Experts of a small language model.
Experts: 128 experts in each of 8 layers, 64 SwiGLU neurons an expert.
Training: a variant of Muon for the experts, 306M tokens, 9336 steps.
Below are experts of layer 5 (counted from 0) of a mixture-of-experts language model. Rows are named router (the router's row for the expert), gate (a neuron's input weights, with its number), up (a neuron's input weights, with its number), down (a neuron's output weights, with its number) and show model dimensions 0-191. Each number is 500 + 40 x the weight over its row's rms, rounded and kept within 0 to 999. Numbers have three digits each.
Before each expert's rows: "mostly gets" lists some tokens that are sent to it at least half of the time. This comes from a sample of Wikipedia text that the model never trained on.

# expert 61
mostly gets: " Genus:", " Family:", " Species:", " Phylum:", " Synonyms:", " Label:"
router:486523512591498491511456569504449450511503550511567428480541446484463505446493468482463562515435472489521473440411531509484482499500514463534499474491539497587473476547522553417503492462502512585524526484536564488533516531526581550568499411536506491498519517485434483494540532442451488502583465460474479454464442559511446459538527506515435599497468485482401614493525532524481469437542511511515522485483534530557514540526530534519525520530495598496453518500581486527520482552521485569499500507515515558459501538447521501558504562540503511502437498495447521527517565507440539519
gate0:492514464552472552590479475499508481547479460503482530490496575424447515475547496479548502544535549437473528515526504508493551520440565460477507499501471507487521533506496524482461434432502509482512463504560496437516484488480513563505494494511504560439546472512538493500510499569497476499511580478468449549579490487517450536461496504546404507474394491526456478484510455498541492506528511494535492568521474515510526551512471496470509567499466555517482512557508483474531492502616498498519531498564454511631529579572480564439523524477468540356528462536555462468472390468535501527
up0:485520551557457544613503442529526481478517438479479470495510534518484458508476463518535501541504481486589449486493529539492557534503479477536471503507600506487527524520530539471539513508475535477496538510543556533429539486539492528487534499462523460488526562559523551510462493560498501445532516417460411566578520495457480517515479445502454421536442465497487531479490553528480583500464479496503492535510457485564538535504523479463566590523470475556476464490482468518584389442519474504462526447527456479590477550497490536511563532531519552475555466545495542410463517532430470578
down0:515509571527508568543495582533476517496486573528517490450541497512454530551439540475538480477456543480517485422471508448553482466406660482444502482494498431472551541545501480487463563551494491495546566497510445557491439523519449467529481529514480481475494483497503443489458448554435543514536433504439487473479433445519473502485515472512488466444475513521493546555461487517497464555423435451499458525453439563500555504496477454509455515535494496531506475536533519495501473470501455547493541475511416488513507499580447492484509547440492500480504506466534508409517421571494481599

# expert 88
mostly gets: " May", " November", " October", " June", " December", " March"
router:450436551548514482539463542489443542432525471545502489544532544527498508500528463518496517514471526495538522514420468526429574502565417459479436498461486455486543473515486486522465491587541457477608540534452589532489519490522549531449437453551519419497480513540523462498488463459524495455458522446521463566544561490542544503557513478503507489500484405497481502491499492507526496510436477552524466515574493448550484415466475423463502456515476462529508475511477501501571486459569538527427544507463549436572478444533525489479584486513465470513554514510565548489456499425542543509
gate0:524500535573549488532501471535518499427481551513478531557530537513463529507463565513546484522445593473474539463547498421484447524519565505527439478530482544495488497512475513477488514474518544541421491505530531438587555526535439517456515519486532513480430493572503523508536475508498468429556395523518525523541488464456556581491557547438519518522510522487435534428517556555513519512474524456564513483541527519448463471574569453510505479517563552453498570537495500503517495448531549437516540523499488348474433536496516526482472525534537497461525469554551532528432493485537498469
up0:510498584589537528525516480497519520450473512533485539557513523440462553500475462479523492564435534446451544437542477452496551543577482493484489498544470466513535519532496568531570497461532498561469532419525516518554540498496495526426505494481512536483496516440547480592503504498518500422571478530482519518514500471521581566529526442505539617514505484438427538447447514499585455549503522447538486519512486510543434496563537458490520472547522512504513558494471461465554458459519518508521471501483479433455397537545554535523522502451488458480538521492545616489470495491443502447
down0:521509475498542449521457391529429496533547527501485451495473485489516516464492475504466476539529553447449472499446470425511496537489518461565533495508568505570553498482453449477476573497478491497511459515607549528452489530509517538464536498515518544481519472500486569509488538461515557555492465465487537534437542530520484502559507508505497526538525559486477457485525489487475417490547479504476513492477493556462490391491481555520447464482490591489547553537505497480499592496472460516533466552452465537521427568549472490533393546477512501525531522555485369462566426485405477536

# expert 59
mostly gets: " these", " largest", " various", " large", " local", " many"
router:523558471561487499571460480467477515489512428490493461448500505463493566550517483501563507524434547499548598491529463479488508488467572477466518448502478544490504483393399521486512596485493429517527410477515449564501491463410516504486525539519551506457595477496476478488468466541460501449542492509522486442482471473442485542432454460557477496493476484459438493515525460515457392460544558519519495459487425527499536526541487449453483469484473472474482527513473545535545527514488498502576479490497429474519575476532433435511435544535549500495543486453462526521482477582505434503
gate0:475482549580524525523485528509516524513540562507477474497512507464463511517500426614534426554523588559474456390529481484528491506474565486535528533412438505492489476524488514509503465515515544494501488436470543503493452484488496442465531542508539538531484515525471477444542564485518462554503473392446457515499481503421508415470447516542540574513516553529483506489549491454441507451469555457549524451479504462437534540513549567538458499544441424567485542468517539466503480531572519449487467474556554457476521487501558536470517409514515517481561552509560478494441448497492485520
up0:442442565534542483472503537533426509473541531543533525551517502482503500499486499488441475573475608544405459505506525526508479500489534480499467488510473474538488468537471514587539500528575482491518492442530521418452507504462499503552514506429517497451479624498435555478553487533479505484475502505513418496549554492488539478529413468492401411442491517544518539495552499550453446489508516491526427508418461445521493505502467535481470586447465483501508513428489532539432498560477413522548458480495448533451478498512524525486520470480489493465508519461495425497502424493442568461
down0:486438442451510522539493489513473451488463510568524521517482457584503474446439465471478576501504553491455495433491443445497498479457494546459496478475530462471448511485463473523464472485542456603499460547513516561522446474534517591491440507508507512537536517457525542509451471476491539448487512499428644465492484469501454522487545505422401426517537490488419487498530567496497558511508405441498477495556478523521459453454509480475494474476487560456500446495460433493552550493420536482505509536453498562549497409481504509489444590489494494471454518451476469478461518531486538474

# expert 93
mostly gets: " known", " such", " often", " similar", "ically", " more"
router:527574540552487463577508519471479532484482450507508430482467502459460559557474465548513511531482557491537556472534463448510535492447553510429483422522419534467544519499403468459590484413479506524570484516523445521482524490491509492503478523524537571543510483444482470562554469500502457519506458518478444459498540471479469503408490490547494493443447540455450495518526448583530427484523523592517496539494482498511496456547498452490565494418496513457489534490414495565547560528496457547573520470490441503446524482491458506488509458463497564463530544444475484495478553535568437545
gate1:448588460520489481498423442465523493478539519543458468518486475498551498493472515463499480480494574442390436505533490449493513549472477451460485531470460481495484572482506452507471474526494535512458485479507504537546508529462513469427506546477462415455566511506499503449509579503366456544555461496432480530476495430536513503413475511505472482505464491474471438500501485476522481463568518547511558505463453397504502534466434485514492460503395515419520561502526438551511482496513530477506513514470435456548442533502479488523535490493607517480563445509546503542526552448482446549
up1:597505515495533479541553554531470449490503477529557517453472455530437490577486564558544484452549472397490493557443508480519519438556470535501475500488469478545516493539437566483554539500414505480401491507480491504478441476528497549488482482457478510541471485491501482511502446537495662461476528596441493446489529481462494504508537515451503489523480528485470617442538473513491487510454466509552493480536436542472508494519543441591518500517518480518449449485520503495501504492575505465493474524555513541515482451493430429473483447482486469467519457522478540523462470555409516547
down1:521523520594548466463476479407535536491444508501529440563461520495500483497511523465552473521493504546480467501504498533511495536525539546516502495472472540538539471531511482570507567575457525528510516548518515522461547518471445507470555529542405463458583448506457560552497578519469460501441482575425507500463549438455511499496524498505518532482456510532606452501492459423513493486494458544528613531508509491527574533425524540499479519540520478511502518548495559513534489502431531534486596517468563473497510473431567518489552536452517505489454538440546452575433428492511551499